Weights of a small mixture-of-experts language model, trained from scratch on English Wikipedia: a variant of Adam for the experts.
Below are experts of layer 9 (counted from 0) of a mixture-of-experts language model. Rows are named router (the router's row for the expert), gate (a neuron's input weights, with its number), up (a neuron's input weights, with its number), down (a neuron's output weights, with its number) and show model dimensions 0-191. Each number is 50 + 10 x the weight over its row's rms, rounded and kept within 0 to 99.
Before each expert's rows: "comes before" lists some tokens at least twice as common just after its tokens as in all text. This comes from a sample of Wikipedia text that the model never trained on. Tokens count by the router's weight.

# expert 42
comes before: "and ", "(", "of ", "in ", "to ", "with "
router:44 63 44 50 71 54 36 39 55 58 47 48 48 48 47 61 46 40 42 35 41 60 70 58 46 44 41 56 41 49 58 59 36 48 69 46 64 59 58 52 73 61 56 43 60 61 48 68 55 52 49 43 39 34 38 59 74 50 54 42 49 34 47 65 46 34 59 75 58 44 47 46 50 63 42 57 50 46 68 32 52 38 34 50 55 42 53 67 72 56 40 48 37 48 48 62 49 47 59 41 42 58 35 48 40 47 69 54 53 46 54 52 49 33 47 53 48 55 32 57 39 48 36 47 43 49 46 61 49 54 53 39 53 24 56 44 58 65 37 34 52 22 46 54 58 52 40 45 42 60 45 54 58 39 41 60 65 56 57 64 37 55 47 43 41 42 39 63 48 48 60 53 58 58 47 31 50 43 58 33 50 45 48 50 49 30 51 60 52 71 47 55
gate0:89 35 49 43 53 40 55 47 48 45 61 44 59 43 52 57 38 55 47 41 47 36 39 78 42 61 46 42 60 41 64 31 41 38 50 52 46 67 45 69 38 55 46 62 35 31 45 52 50 47 68 68 44 43 56 45 48 54 40 44 45 55 58 45 43 45 29 49 58 47 53 39 38 54 45 43 54 40 57 57 51 52 53 44 51 45 58 66 42 47 46 42 59 52 52 36 66 57 48 70 52 43 45 44 55 55 67 53 51 36 48 52 51 48 59 52 48 50 47 56 50 47 37 41 31 46 57 39 99 54 61 43 43 46 51 60 53 48 52 56 43 41 57 36 55 48 50 46 41 40 38 63 58 52 50 42 41 40 33 36 63 52 73 43 38 36 56 50 44 54 66 56 52 49 59 56 43 48 63 54 52 39 56 51 43 49 49 42 39 30 49 41
up0:49 46 45 52 43 51 48 55 57 51 57 42 46 69 65 62 60 41 29 52 45 49 53 40 65 54 65 62 60 52 39 44 58 37 48 61 61 36 66 48 32 46 43 52 54 53 38 41 51 37 45 56 72 46 49 29 51 60 48 48 32 56 42 57 99 68 65 34 45 31 56 53 42 42 42 57 56 62 49 37 47 57 62 27 43 57 51 45 45 47 52 53 56 53 52 42 64 54 57 48 48 56 50 54 45 42 56 51 53 54 41 53 51 57 49 47 61 46 42 38 63 59 52 44 60 46 43 49 65 39 55 56 53 58 64 38 62 43 61 39 45 67 47 48 62 51 39 40 43 50 43 45 29 47 53 61 61 37 64 58 58 35 59 53 52 60 44 32 42 47 35 34 60 53 49 36 59 62 66 46 51 48 52 62 62 48 58 60 53 35 47 52
down0:78 54 44 62 43 39 38 68 51 42 46 60 45 47 48 50 57 73 57 29 40 52 28 48 60 41 56 67 39 57 46 57 48 64 46 58 57 60 70 52 42 60 45 36 63 39 55 54 55 61 59 46 45 42 47 63 66 49 69 47 55 45 39 44 57 46 47 61 40 28 39 52 64 67 46 38 60 44 33 49 48 49 63 28 42 62 50 23 59 46 61 66 38 54 51 62 64 60 44 48 58 46 43 56 64 41 60 46 50 55 54 55 41 58 46 35 65 50 41 42 60 51 57 60 51 46 59 55 39 45 57 52 55 53 55 50 62 49 47 49 48 58 58 36 45 62 56 58 46 62 40 40 42 52 46 45 46 36 42 30 55 45 56 61 48 68 63 49 47 62 47 60 65 55 49 51 56 62 70 41 34 55 55 61 50 46 67 22 58 56 50 53

# expert 43
comes before: "| ", "0 ", "1 ", "2 ", "(", "|"
router:44 59 35 53 50 59 74 60 35 57 45 36 39 66 48 53 53 63 43 56 51 52 56 41 40 42 45 61 62 43 76 46 40 34 36 49 53 67 63 62 64 65 58 39 40 50 34 60 36 60 52 46 35 48 44 50 36 53 38 37 53 25 62 43 47 51 39 67 60 37 47 53 56 43 43 50 63 45 54 36 50 55 46 39 54 54 39 67 57 54 56 58 35 38 58 55 46 51 60 43 52 43 57 39 43 49 59 34 63 38 47 54 48 42 41 43 44 48 63 55 37 43 58 57 39 54 43 40 50 34 33 40 59 48 58 55 34 66 48 46 32 39 55 55 57 53 44 54 40 46 58 63 53 51 49 49 65 44 39 53 35 60 45 48 53 51 52 54 32 35 61 55 37 65 45 41 42 37 43 27 54 70 49 51 29 27 32 47 52 56 51 59
gate0:98 49 59 39 51 43 57 53 49 47 45 55 56 46 48 42 50 42 45 40 57 49 48 75 58 62 54 61 51 48 36 44 48 49 37 64 41 42 51 50 50 51 46 42 50 52 49 48 64 60 54 46 58 55 43 50 55 52 48 46 56 65 28 72 46 52 35 35 37 50 43 58 55 63 64 40 46 59 51 53 44 46 36 53 40 49 44 60 64 55 35 74 40 39 52 56 56 61 52 64 25 70 72 52 54 46 47 59 40 41 55 38 57 53 50 47 49 54 50 46 36 54 47 61 31 47 43 37 82 47 69 47 49 51 63 48 51 49 65 44 46 43 60 39 47 52 31 55 48 67 54 54 66 55 47 57 43 49 51 61 58 60 34 47 53 61 46 36 58 38 49 39 68 39 46 45 56 65 55 53 55 47 43 69 52 55 59 39 40 42 62 52
up0:64 51 65 44 56 48 65 50 48 62 54 46 53 34 57 46 57 51 57 48 46 35 52 55 38 57 53 57 63 33 58 48 60 50 48 48 46 43 52 39 64 50 65 36 42 41 57 46 54 42 37 38 54 54 54 34 60 70 48 56 54 55 57 48 99 61 54 56 46 37 52 44 52 78 48 62 45 69 61 49 47 54 36 41 58 57 53 63 49 50 53 51 55 55 60 54 38 38 55 55 58 46 60 50 65 59 69 45 46 38 52 47 45 62 64 61 42 59 45 39 56 45 65 39 46 53 54 60 58 34 53 46 57 68 45 43 46 41 52 54 43 53 62 48 43 38 41 45 46 45 31 47 52 30 47 53 56 53 57 45 39 29 42 67 47 50 61 57 41 70 35 39 44 39 66 42 46 44 63 56 43 44 46 50 58 37 40 58 36 61 48 59
down0:47 42 60 44 42 44 40 66 41 43 33 64 38 52 45 43 55 34 58 46 62 18 47 67 37 52 36 54 54 50 48 64 59 57 51 26 43 50 42 53 56 47 46 43 43 53 54 48 52 55 65 40 77 50 71 48 47 40 49 56 40 52 47 50 61 44 42 54 42 47 44 47 42 56 56 53 28 77 46 62 55 45 29 43 55 42 47 43 54 64 43 51 42 69 69 34 39 68 36 42 50 40 48 37 74 69 49 51 43 61 50 44 42 62 33 39 52 34 46 45 55 51 44 43 56 51 54 43 44 45 47 59 32 46 50 69 62 53 49 56 48 74 72 47 62 48 45 36 46 45 65 60 56 42 51 44 51 55 42 67 42 48 55 44 42 50 52 38 48 46 44 55 53 38 59 61 47 52 52 74 36 34 50 54 50 51 42 48 52 45 50 58

# expert 51
comes before: "of ", "|", "in ", "for ", "and ", "to "
router:43 63 56 43 62 66 42 42 34 64 48 37 68 52 52 49 38 62 54 68 45 44 38 46 64 52 50 49 35 48 46 55 53 71 73 43 61 59 46 62 57 61 53 46 62 51 54 57 37 61 66 42 25 57 42 62 73 52 41 41 56 50 46 39 39 59 63 54 51 59 38 47 47 61 40 32 46 51 39 51 36 50 50 63 50 61 51 53 37 39 57 42 65 41 54 60 44 51 40 57 46 47 41 64 52 29 47 55 45 41 55 50 61 50 53 57 50 44 37 36 54 44 41 48 49 34 62 36 60 61 46 55 53 39 61 38 62 51 54 40 46 44 63 54 49 62 49 44 46 51 44 68 42 43 27 42 55 39 28 66 50 49 30 59 34 50 51 57 54 48 50 32 60 59 55 59 62 53 35 27 38 44 38 49 71 49 70 44 57 45 57 41
gate0:78 46 53 48 43 58 42 45 39 35 52 41 58 56 53 54 52 67 43 61 59 50 45 30 44 49 46 39 52 48 59 59 50 49 47 62 52 49 61 66 54 57 38 65 43 52 52 57 51 50 52 58 54 54 46 65 47 49 35 46 41 42 66 53 45 53 49 60 40 40 41 64 39 43 47 50 42 52 43 60 41 57 56 42 29 49 59 36 55 50 50 49 54 63 54 65 62 53 65 49 50 46 49 44 25 56 68 52 55 61 36 48 55 56 72 54 63 52 49 48 60 46 38 48 50 58 47 35 99 45 59 42 47 32 62 42 52 78 41 48 44 58 64 52 47 60 37 31 60 38 57 50 43 54 58 49 50 36 35 64 47 53 42 37 53 45 55 43 48 63 45 46 51 53 37 62 47 67 53 46 50 37 54 42 57 56 47 51 62 52 51 55
up0:48 41 35 48 50 36 66 66 51 44 51 63 51 40 51 56 50 27 58 43 65 73 61 78 38 45 52 63 55 32 61 38 39 28 58 29 51 47 45 39 46 50 48 50 36 48 34 49 52 56 38 48 60 45 49 50 45 53 61 46 49 54 40 46 98 54 40 38 54 71 53 48 47 55 43 51 64 50 55 40 58 39 31 51 57 63 50 57 50 51 46 55 55 39 39 60 50 59 45 51 59 45 60 38 70 55 43 44 49 51 54 56 56 44 45 43 38 48 40 47 56 43 56 34 47 48 58 60 33 53 32 48 50 60 46 38 55 32 47 53 71 40 51 43 70 46 58 45 46 47 49 59 64 33 49 33 39 60 48 35 60 51 56 47 55 43 47 50 60 46 57 52 53 51 62 52 33 38 53 45 37 59 55 49 49 37 48 30 51 51 54 42
down0:63 55 53 55 47 64 38 60 36 36 40 50 64 46 52 50 58 52 61 60 46 48 41 28 33 72 49 58 51 59 53 53 64 41 42 71 51 57 53 43 48 66 49 66 60 50 59 53 57 40 54 52 34 48 58 42 64 43 41 44 35 55 58 45 51 48 50 40 45 57 31 62 62 52 39 52 62 43 63 64 36 57 47 50 65 53 43 47 48 33 48 48 50 47 57 47 46 50 53 35 53 52 48 26 36 53 48 39 53 44 39 51 40 38 68 56 47 61 48 66 49 39 50 40 38 75 50 29 64 51 57 48 47 53 67 50 47 54 58 43 46 45 52 38 50 40 43 54 46 56 37 44 33 37 55 63 42 56 34 34 48 68 49 52 33 44 60 50 58 54 35 54 42 64 55 47 88 67 67 40 40 38 46 45 31 47 61 48 56 42 45 45

# expert 46
comes before: "to ", "by ", "in ", "as ", "for ", "on "
router:46 63 36 70 67 58 41 44 51 47 47 53 52 65 58 49 42 42 53 39 45 55 53 55 45 25 63 45 30 38 45 60 49 49 49 36 74 42 66 51 64 51 60 46 63 40 60 46 38 46 41 43 41 42 36 37 64 68 54 59 71 39 52 46 58 47 48 45 57 45 44 51 38 34 43 53 28 45 37 46 50 41 46 54 46 58 70 49 69 61 53 43 39 52 44 53 42 53 49 30 53 58 30 46 45 30 62 39 64 42 60 56 62 41 36 61 43 54 59 50 29 43 44 58 44 46 70 55 37 54 49 48 44 51 42 43 51 53 60 53 67 49 41 35 48 57 56 61 52 49 60 65 39 32 32 50 52 36 68 60 46 45 48 52 39 46 52 60 39 58 54 37 76 48 48 33 64 54 38 56 48 57 43 58 54 60 43 52 43 55 52 48
gate0:87 45 60 55 43 34 52 56 47 56 51 56 49 47 72 39 47 48 53 42 52 71 46 49 61 51 47 60 49 49 51 47 35 50 36 54 34 45 41 54 53 57 51 52 46 39 60 50 55 49 42 45 50 51 51 52 49 59 48 42 56 58 59 33 53 49 49 54 29 38 62 40 57 71 41 55 59 58 37 50 36 59 53 51 38 45 36 53 54 57 23 46 48 57 57 46 63 57 40 43 45 46 60 39 35 51 36 43 59 67 57 53 26 61 41 39 44 46 52 59 63 40 38 38 28 54 40 61 89 56 63 51 49 49 58 43 45 65 56 58 47 53 44 50 39 53 46 35 57 27 40 45 47 47 50 55 44 41 54 30 28 36 49 53 52 58 59 31 45 50 37 39 51 60 53 34 37 49 57 57 58 52 39 58 55 43 45 37 52 47 54 43
up0:58 45 42 41 41 45 48 55 37 56 54 53 32 46 39 48 52 49 53 51 66 47 66 58 53 53 60 38 50 49 57 54 67 54 47 45 53 41 51 57 45 42 45 46 57 56 57 41 56 59 73 41 30 51 43 25 58 38 60 51 58 59 61 73 87 53 59 44 46 46 48 42 48 43 41 61 57 48 48 46 62 51 45 62 44 34 34 61 67 51 52 63 54 50 55 39 49 57 41 50 43 33 58 52 55 53 50 54 57 52 39 57 65 52 50 49 44 49 19 54 55 45 47 57 63 39 55 52 48 47 46 56 54 60 22 60 65 59 41 41 49 40 34 38 46 55 53 45 60 63 43 45 63 57 49 51 48 69 57 70 44 55 49 55 42 61 61 54 33 37 72 62 49 52 25 56 47 54 51 29 65 57 48 34 75 45 48 49 44 63 51 55
down0:45 79 36 39 49 35 62 51 46 34 54 40 51 54 57 56 53 48 50 52 52 53 59 60 45 55 46 43 40 54 56 40 28 42 53 50 72 29 57 48 44 52 54 43 54 49 46 68 42 41 57 57 43 51 42 46 69 69 51 40 37 49 61 53 59 55 54 44 56 45 50 43 77 42 64 34 35 64 46 57 54 41 29 67 59 52 54 35 45 52 56 52 40 54 51 45 38 52 46 69 63 55 48 62 47 49 57 42 52 35 54 52 57 52 17 52 50 33 30 43 52 55 45 33 52 45 50 51 46 55 49 51 60 52 35 53 31 52 39 57 61 51 43 54 61 34 40 53 66 40 50 54 50 56 36 49 48 52 60 78 41 40 37 42 48 53 68 61 47 32 47 55 60 59 48 49 48 45 50 43 40 67 54 65 60 58 52 31 64 64 54 41

# expert 8
comes before: "the ", "a ", "and ", "that ", "his ", "The "
router:41 66 35 40 43 47 51 49 42 44 39 49 63 64 57 36 43 48 47 52 49 42 39 52 55 31 56 57 36 60 31 39 26 49 63 58 45 54 40 52 31 52 37 55 49 39 41 33 52 44 47 68 40 42 50 36 65 41 52 40 53 68 38 52 39 51 59 38 49 54 55 52 45 38 39 54 63 55 53 25 47 37 58 62 63 45 58 53 32 42 50 68 58 51 49 58 56 55 59 58 43 38 51 66 59 37 42 59 45 52 53 46 42 47 36 47 50 49 48 48 35 40 48 43 38 52 42 67 47 66 56 63 67 43 65 55 45 44 50 52 49 49 60 72 51 53 51 46 43 46 39 59 52 61 54 36 66 50 71 48 59 61 41 62 46 50 41 67 53 34 52 48 53 65 45 46 21 33 63 40 58 38 61 45 69 51 70 46 58 37 37 46
gate0:99 44 51 48 62 46 44 40 60 47 51 54 59 51 66 39 44 60 36 49 56 48 59 46 52 45 60 47 50 66 44 48 54 41 41 50 36 63 56 54 42 39 55 39 34 46 51 48 53 49 49 48 40 41 55 43 53 33 61 55 68 64 41 51 60 44 40 42 39 54 42 45 38 46 45 67 47 31 46 46 43 50 52 38 40 68 33 40 40 40 40 52 51 59 44 58 53 67 35 56 57 57 58 52 55 50 53 52 56 46 49 64 44 44 47 62 53 70 56 49 50 43 71 49 49 50 45 63 71 46 52 45 54 42 47 33 61 57 57 60 53 57 64 45 44 64 64 58 40 66 53 47 44 52 43 61 67 43 47 47 51 52 52 48 51 62 29 58 50 32 45 62 50 53 75 41 62 50 33 48 74 69 54 51 48 36 63 44 54 68 47 62
up0:39 44 55 51 55 66 44 45 63 38 44 50 45 44 54 60 39 55 43 53 56 74 37 46 30 44 67 33 37 50 46 62 49 34 40 51 48 37 59 53 46 51 52 49 42 47 49 32 44 60 61 46 48 41 45 34 38 42 63 69 48 67 26 51 93 59 50 52 46 50 48 34 59 46 54 52 82 57 48 46 57 37 56 57 51 51 58 48 43 55 53 52 23 60 31 50 62 64 43 41 43 57 53 57 49 45 43 52 41 54 44 51 44 38 37 53 53 38 49 55 69 37 33 45 63 51 57 53 68 50 35 51 52 49 65 39 54 55 55 47 45 44 63 58 50 50 56 65 55 41 45 49 44 70 48 43 39 52 47 54 33 64 67 57 41 50 53 48 38 52 52 56 57 41 47 50 48 55 52 50 67 50 56 49 50 51 30 30 51 67 49 46
down0:50 43 42 58 41 52 44 37 58 42 32 66 60 60 55 41 45 56 49 51 45 39 59 64 52 50 50 58 53 36 44 57 46 67 58 49 47 49 60 43 41 60 45 53 39 33 63 48 45 57 58 49 32 43 48 36 48 51 39 42 44 56 43 38 46 64 42 29 56 64 66 50 44 39 48 40 46 57 47 51 40 66 58 43 20 58 52 33 44 64 44 56 52 44 48 51 45 42 43 44 49 40 65 49 35 72 25 40 67 57 53 57 55 43 52 56 63 47 64 51 32 49 49 35 33 42 41 51 50 41 62 36 40 40 63 53 35 62 60 34 55 42 49 31 57 41 34 60 50 64 50 35 63 51 32 60 56 37 49 37 57 40 47 59 48 62 46 36 69 45 37 50 46 53 40 53 43 46 40 56 67 50 38 45 41 49 53 52 58 51 78 43

# expert 4
comes before: "- ", "of ", "and ", "is ", "in ", "to "
router:44 57 55 43 61 64 44 58 52 55 55 47 48 68 54 63 59 53 37 57 38 51 44 62 53 35 40 40 38 33 45 65 38 49 51 73 50 44 34 63 47 66 60 41 60 42 50 64 35 45 36 43 36 65 44 47 45 42 39 58 57 39 49 41 58 46 42 50 61 57 59 40 55 50 46 50 53 52 51 44 57 44 51 52 56 55 65 60 50 51 43 43 49 38 57 52 39 39 56 53 35 58 31 64 40 43 69 38 46 31 61 43 57 53 51 46 62 45 42 52 55 36 61 45 34 48 50 50 43 32 52 49 58 39 56 62 50 66 42 43 50 36 51 44 62 40 36 39 56 62 46 52 72 51 54 69 57 44 31 46 66 32 61 46 37 35 54 64 64 43 76 61 54 69 51 51 51 57 42 46 54 67 46 68 37 60 61 62 34 50 49 72
gate0:99 40 41 54 30 43 59 63 47 57 62 51 49 37 57 53 56 54 55 37 56 47 54 43 63 58 46 40 44 47 52 46 45 60 46 53 39 44 50 38 41 50 52 51 47 39 58 57 73 43 44 40 58 48 64 41 45 49 64 52 56 49 45 46 54 43 50 51 26 33 52 44 50 39 65 53 45 60 30 60 45 52 56 56 42 49 50 19 43 52 51 46 41 50 50 62 55 59 55 49 65 51 42 58 39 52 51 57 48 54 46 54 42 49 62 62 53 39 72 61 54 57 56 41 41 47 53 53 84 58 74 58 48 52 48 42 51 63 68 67 43 45 42 30 50 51 38 58 60 31 45 38 45 62 39 42 30 55 66 53 44 57 46 61 63 44 57 45 51 67 49 54 43 51 44 55 58 55 55 60 49 57 45 52 59 53 34 39 45 56 45 42
up0:55 58 54 41 45 57 65 41 37 60 54 50 50 53 54 44 62 51 57 34 46 47 56 49 57 36 52 55 38 43 50 54 31 49 51 36 34 42 59 48 47 60 62 41 43 53 65 66 65 74 45 35 56 50 54 45 50 41 62 67 64 43 56 39 99 54 38 48 37 51 54 67 41 40 64 41 42 51 45 55 44 39 58 59 45 50 43 34 56 69 49 37 42 42 56 52 49 48 48 52 46 59 46 51 47 71 45 56 33 38 41 37 45 55 60 44 49 30 55 45 56 57 58 60 50 45 51 61 46 44 63 40 63 46 46 44 56 45 26 79 50 48 58 42 58 54 41 65 64 40 64 57 54 52 42 49 44 39 54 46 46 56 41 42 57 49 36 60 44 33 63 60 51 55 47 43 59 50 31 61 44 58 34 63 47 61 57 59 53 45 36 51
down0:53 52 42 63 43 50 45 59 39 65 49 42 53 43 48 68 49 42 52 49 53 44 48 35 52 61 40 48 58 43 58 49 50 46 51 38 55 45 43 48 44 66 43 46 31 49 55 50 48 70 31 56 40 48 47 53 55 50 65 52 43 74 61 37 60 39 42 42 43 42 55 40 42 57 54 52 39 49 39 55 46 56 56 51 46 56 63 39 60 54 40 35 40 37 67 39 50 56 35 52 71 54 29 44 51 49 51 66 19 44 59 24 61 37 44 52 45 60 52 62 27 58 43 44 42 52 43 39 46 33 49 53 36 51 43 65 49 45 59 37 54 47 50 40 63 49 55 34 51 57 38 41 29 51 34 48 51 44 52 39 39 49 56 66 57 25 48 69 63 50 34 46 51 49 56 57 67 33 50 61 67 57 39 61 24 43 52 60 48 45 48 56

# expert 12
comes before: "in ", "of ", "and ", "at ", "to ", "with "
router:30 67 57 58 56 58 58 32 54 45 40 59 52 54 58 50 52 42 56 42 45 53 38 24 32 54 66 44 34 44 58 50 58 53 56 40 63 33 51 22 57 48 51 58 66 54 46 54 36 46 36 44 53 42 36 31 41 52 62 43 49 58 62 55 37 54 44 42 44 40 53 32 42 46 38 65 53 45 44 44 37 36 56 61 34 54 50 42 48 63 70 46 46 68 28 47 44 58 61 43 54 33 44 63 30 48 46 42 64 73 42 58 50 32 49 61 44 38 63 48 68 42 56 49 50 55 48 62 52 76 50 39 56 54 67 57 60 52 47 50 49 51 59 37 41 63 37 47 47 65 52 53 39 50 54 37 53 42 48 63 61 55 65 46 53 61 59 52 49 56 60 42 65 64 43 59 48 42 53 45 49 47 63 39 65 51 38 44 53 57 49 55
gate0:99 53 29 61 54 38 42 54 46 49 54 40 27 37 50 58 58 44 50 53 42 60 62 51 54 45 52 41 37 50 69 30 50 59 49 35 53 58 60 40 58 37 39 52 59 57 32 58 68 51 61 50 60 42 54 46 44 54 54 57 50 29 56 33 67 60 55 40 45 55 59 47 43 58 48 45 27 52 38 46 49 49 37 62 36 44 45 50 46 56 45 48 44 32 40 45 41 42 39 45 50 47 55 37 59 47 53 40 66 50 47 46 49 52 35 34 37 50 40 42 46 53 53 48 51 49 61 37 84 56 50 36 43 56 45 48 55 67 48 54 51 55 47 42 51 50 45 48 45 57 48 52 49 48 50 53 46 53 69 56 38 45 53 72 40 59 63 45 45 45 46 42 60 46 32 55 54 40 45 50 44 54 68 37 72 66 61 61 36 49 46 52
up0:58 54 60 45 48 40 42 31 49 48 60 48 57 49 61 50 50 40 52 48 42 60 33 60 71 54 60 42 54 39 57 44 36 52 61 53 51 62 43 34 43 45 51 53 50 51 33 60 56 47 44 56 64 57 43 40 70 52 49 55 44 39 41 43 99 42 65 44 35 49 67 33 31 46 51 47 58 45 43 38 42 45 56 56 46 48 55 39 60 56 56 61 49 41 48 39 58 36 55 49 48 59 55 49 42 68 64 48 46 57 43 25 61 44 28 42 55 51 37 51 49 50 43 56 53 64 59 45 56 53 48 62 43 44 43 55 50 61 46 46 39 40 63 39 63 37 34 57 44 49 41 44 67 73 49 47 65 43 51 60 45 41 58 57 44 35 40 42 46 57 58 56 46 46 44 46 75 50 56 54 58 61 48 55 58 49 54 46 50 45 30 45
down0:38 48 60 63 61 53 70 28 38 49 26 33 74 51 52 41 55 61 54 53 43 48 48 42 55 58 51 44 59 47 54 60 54 45 53 60 45 40 52 46 44 49 47 56 54 57 42 45 38 51 30 50 41 54 54 40 52 46 56 55 44 53 60 69 58 52 64 43 75 48 40 60 53 52 54 43 51 62 38 35 59 51 41 50 36 69 50 50 59 50 44 46 45 53 49 51 39 59 67 42 59 38 53 49 44 53 69 48 49 51 61 49 36 64 47 51 34 52 50 63 38 52 55 61 37 51 51 46 52 54 52 62 65 69 45 47 42 41 25 55 39 59 58 57 52 52 38 57 57 43 52 38 58 80 48 41 60 55 46 51 45 29 66 36 58 24 41 44 47 28 58 42 50 38 43 50 37 37 47 51 37 59 53 62 22 54 50 39 43 50 28 42

# expert 40
comes before: "| ", "(", "and ", "|", "was ", "census"
router:49 55 40 42 69 72 39 50 53 39 62 38 47 56 46 71 56 40 50 45 37 45 67 44 64 66 50 46 35 68 48 33 67 47 68 66 63 55 53 59 49 58 57 49 60 55 42 62 44 53 52 46 48 54 46 41 60 72 49 38 40 38 58 49 58 55 53 63 61 36 40 45 43 52 35 39 53 34 35 32 57 38 44 58 50 42 48 61 44 55 49 55 42 71 49 46 62 32 67 47 38 56 31 66 48 49 57 49 55 46 43 64 52 49 59 59 51 51 43 59 47 40 46 47 50 41 38 49 42 53 43 59 64 49 56 42 50 60 64 35 44 37 64 57 61 45 44 48 66 51 52 61 47 50 35 47 68 57 40 52 63 44 48 39 53 72 50 60 40 43 65 34 43 58 54 46 62 40 54 31 36 47 30 44 38 51 60 47 27 52 45 39
gate0:89 51 56 44 34 46 43 48 44 55 57 47 43 39 51 52 57 64 62 49 50 52 42 52 47 49 39 60 46 63 60 55 70 58 50 55 33 44 57 53 44 38 34 53 38 32 57 54 63 49 48 61 52 50 52 62 42 27 57 53 43 50 35 42 58 46 52 61 30 52 41 55 48 40 77 48 43 46 47 68 46 67 47 60 48 62 50 41 58 32 32 63 48 47 51 56 64 44 42 44 61 43 59 47 58 41 52 70 57 60 52 46 46 53 47 47 62 51 65 61 58 49 66 41 43 45 48 37 82 50 45 67 49 62 43 47 51 55 64 58 57 62 38 51 53 40 67 39 60 55 47 48 49 44 54 62 55 50 68 35 48 46 57 46 61 37 37 56 67 49 49 59 63 47 50 69 68 41 40 52 57 62 46 54 65 51 59 59 55 35 65 45
up0:42 40 72 54 54 58 53 36 51 52 51 43 51 27 42 38 48 58 33 37 54 46 50 37 44 63 47 58 60 56 51 65 40 43 37 47 71 53 32 53 49 47 55 49 50 55 40 34 59 35 61 37 38 60 36 46 58 68 37 36 71 38 60 57 88 49 74 59 48 53 34 55 50 64 50 55 52 36 56 50 61 58 42 57 44 50 52 55 45 42 38 71 48 56 51 43 48 48 43 48 43 48 61 39 39 39 59 60 53 58 51 50 41 42 41 47 44 51 66 55 39 48 41 54 37 63 56 23 25 45 55 49 41 51 35 58 49 43 39 51 57 42 49 31 48 41 45 45 61 43 42 61 66 44 62 46 49 51 32 58 45 55 35 34 32 52 56 54 48 43 42 54 56 33 41 54 45 48 45 47 51 45 60 50 45 42 38 56 67 40 56 47
down0:56 46 64 49 55 52 47 46 68 64 48 53 22 47 38 67 42 50 48 54 46 29 57 49 51 69 55 63 61 61 51 62 67 50 54 44 53 75 39 75 56 51 51 41 45 43 37 53 58 51 62 46 52 58 52 63 51 56 39 48 49 38 61 50 56 42 51 53 61 65 50 75 48 49 64 38 66 42 53 61 50 45 37 55 57 58 43 39 51 37 42 62 47 50 44 64 49 49 50 43 35 53 52 43 45 42 49 56 44 57 53 45 46 43 49 59 60 41 59 41 40 69 48 49 50 64 41 40 60 36 43 38 21 55 46 48 56 50 46 47 47 60 69 30 48 54 64 48 40 62 30 54 49 56 36 65 30 40 44 56 53 63 27 46 44 52 42 37 48 48 48 71 35 33 44 48 60 49 53 60 64 62 64 47 37 38 50 55 39 58 46 42

# expert 16
comes before: "(", "of ", "and ", "to ", "in ", "|"
router:50 62 46 59 64 52 55 59 59 64 50 45 47 53 32 45 43 51 60 42 52 49 38 60 46 45 35 33 43 47 51 45 37 55 72 33 57 59 61 64 48 68 41 48 49 51 36 45 49 59 55 48 28 64 30 33 55 61 59 37 57 42 56 59 47 54 57 57 57 45 55 60 59 63 39 51 58 31 40 30 56 59 53 62 49 52 54 59 42 39 35 46 45 44 36 48 49 45 46 44 40 55 38 47 46 47 52 40 41 44 39 51 35 36 37 46 53 51 46 53 40 39 42 60 47 51 51 54 31 47 49 52 38 60 64 54 46 75 49 32 64 36 46 42 63 50 41 55 48 61 55 57 63 42 31 33 61 57 34 54 67 41 45 35 38 49 55 63 61 38 49 32 43 71 44 54 47 39 55 27 31 54 46 30 61 49 36 47 42 48 57 65
gate0:99 42 55 52 62 37 62 54 66 53 49 47 48 45 46 57 30 49 52 68 42 43 59 50 34 49 50 41 45 47 37 52 46 55 63 53 50 44 59 54 42 42 37 44 57 36 49 48 45 55 54 43 35 48 48 52 54 51 42 52 57 63 53 54 40 60 60 34 49 59 49 49 35 43 58 47 53 57 46 47 42 54 61 65 64 37 51 53 54 60 50 63 38 46 68 52 57 38 52 44 44 46 39 56 52 52 55 41 40 40 58 61 71 44 57 59 37 56 49 35 48 65 47 38 30 53 44 54 93 52 38 47 37 61 64 46 52 59 53 50 40 60 46 48 44 58 45 39 47 64 74 47 52 50 38 46 59 75 41 54 48 46 54 48 49 46 62 61 50 43 51 58 48 36 41 54 43 31 50 55 32 49 56 52 51 39 56 54 42 56 47 61
up0:51 53 52 48 57 58 54 45 63 52 49 60 46 60 54 51 51 53 52 38 43 48 62 35 69 38 73 63 55 48 30 57 51 39 49 51 66 45 60 42 52 63 39 60 64 60 65 38 58 37 57 45 43 64 46 41 27 44 29 39 44 49 59 72 82 50 49 49 50 62 54 35 56 41 56 37 60 33 55 50 43 62 49 54 52 39 50 28 38 45 61 58 52 38 69 43 58 55 53 40 49 28 48 56 44 34 51 43 40 53 53 55 65 38 58 42 38 58 46 51 58 37 35 48 49 59 54 43 50 54 41 56 45 54 45 34 27 39 56 47 43 44 65 64 47 57 42 50 65 26 51 53 36 49 38 55 46 59 46 74 61 38 64 66 46 58 50 50 44 39 42 62 49 64 50 48 66 48 52 45 47 54 55 51 29 47 43 60 42 51 46 50
down0:46 66 66 31 50 44 46 58 34 34 49 35 47 46 55 54 43 58 46 46 30 56 42 28 54 48 63 55 42 60 63 51 54 43 54 50 55 57 54 48 55 63 45 57 48 51 46 55 46 51 49 57 37 39 30 44 57 58 44 52 51 49 66 52 40 47 49 81 58 32 61 58 56 52 36 42 43 35 51 38 72 48 56 52 35 40 50 49 53 49 50 33 41 48 58 32 62 51 44 52 43 53 34 70 38 54 50 53 58 50 54 50 54 70 51 43 51 37 31 35 44 41 35 57 62 54 47 49 63 43 55 45 62 44 49 61 40 48 26 53 52 46 57 61 43 64 41 50 52 67 51 63 52 64 48 44 52 36 25 49 45 58 55 32 45 65 45 55 51 42 37 60 67 57 54 64 48 73 47 29 54 44 47 37 55 47 60 34 73 57 45 47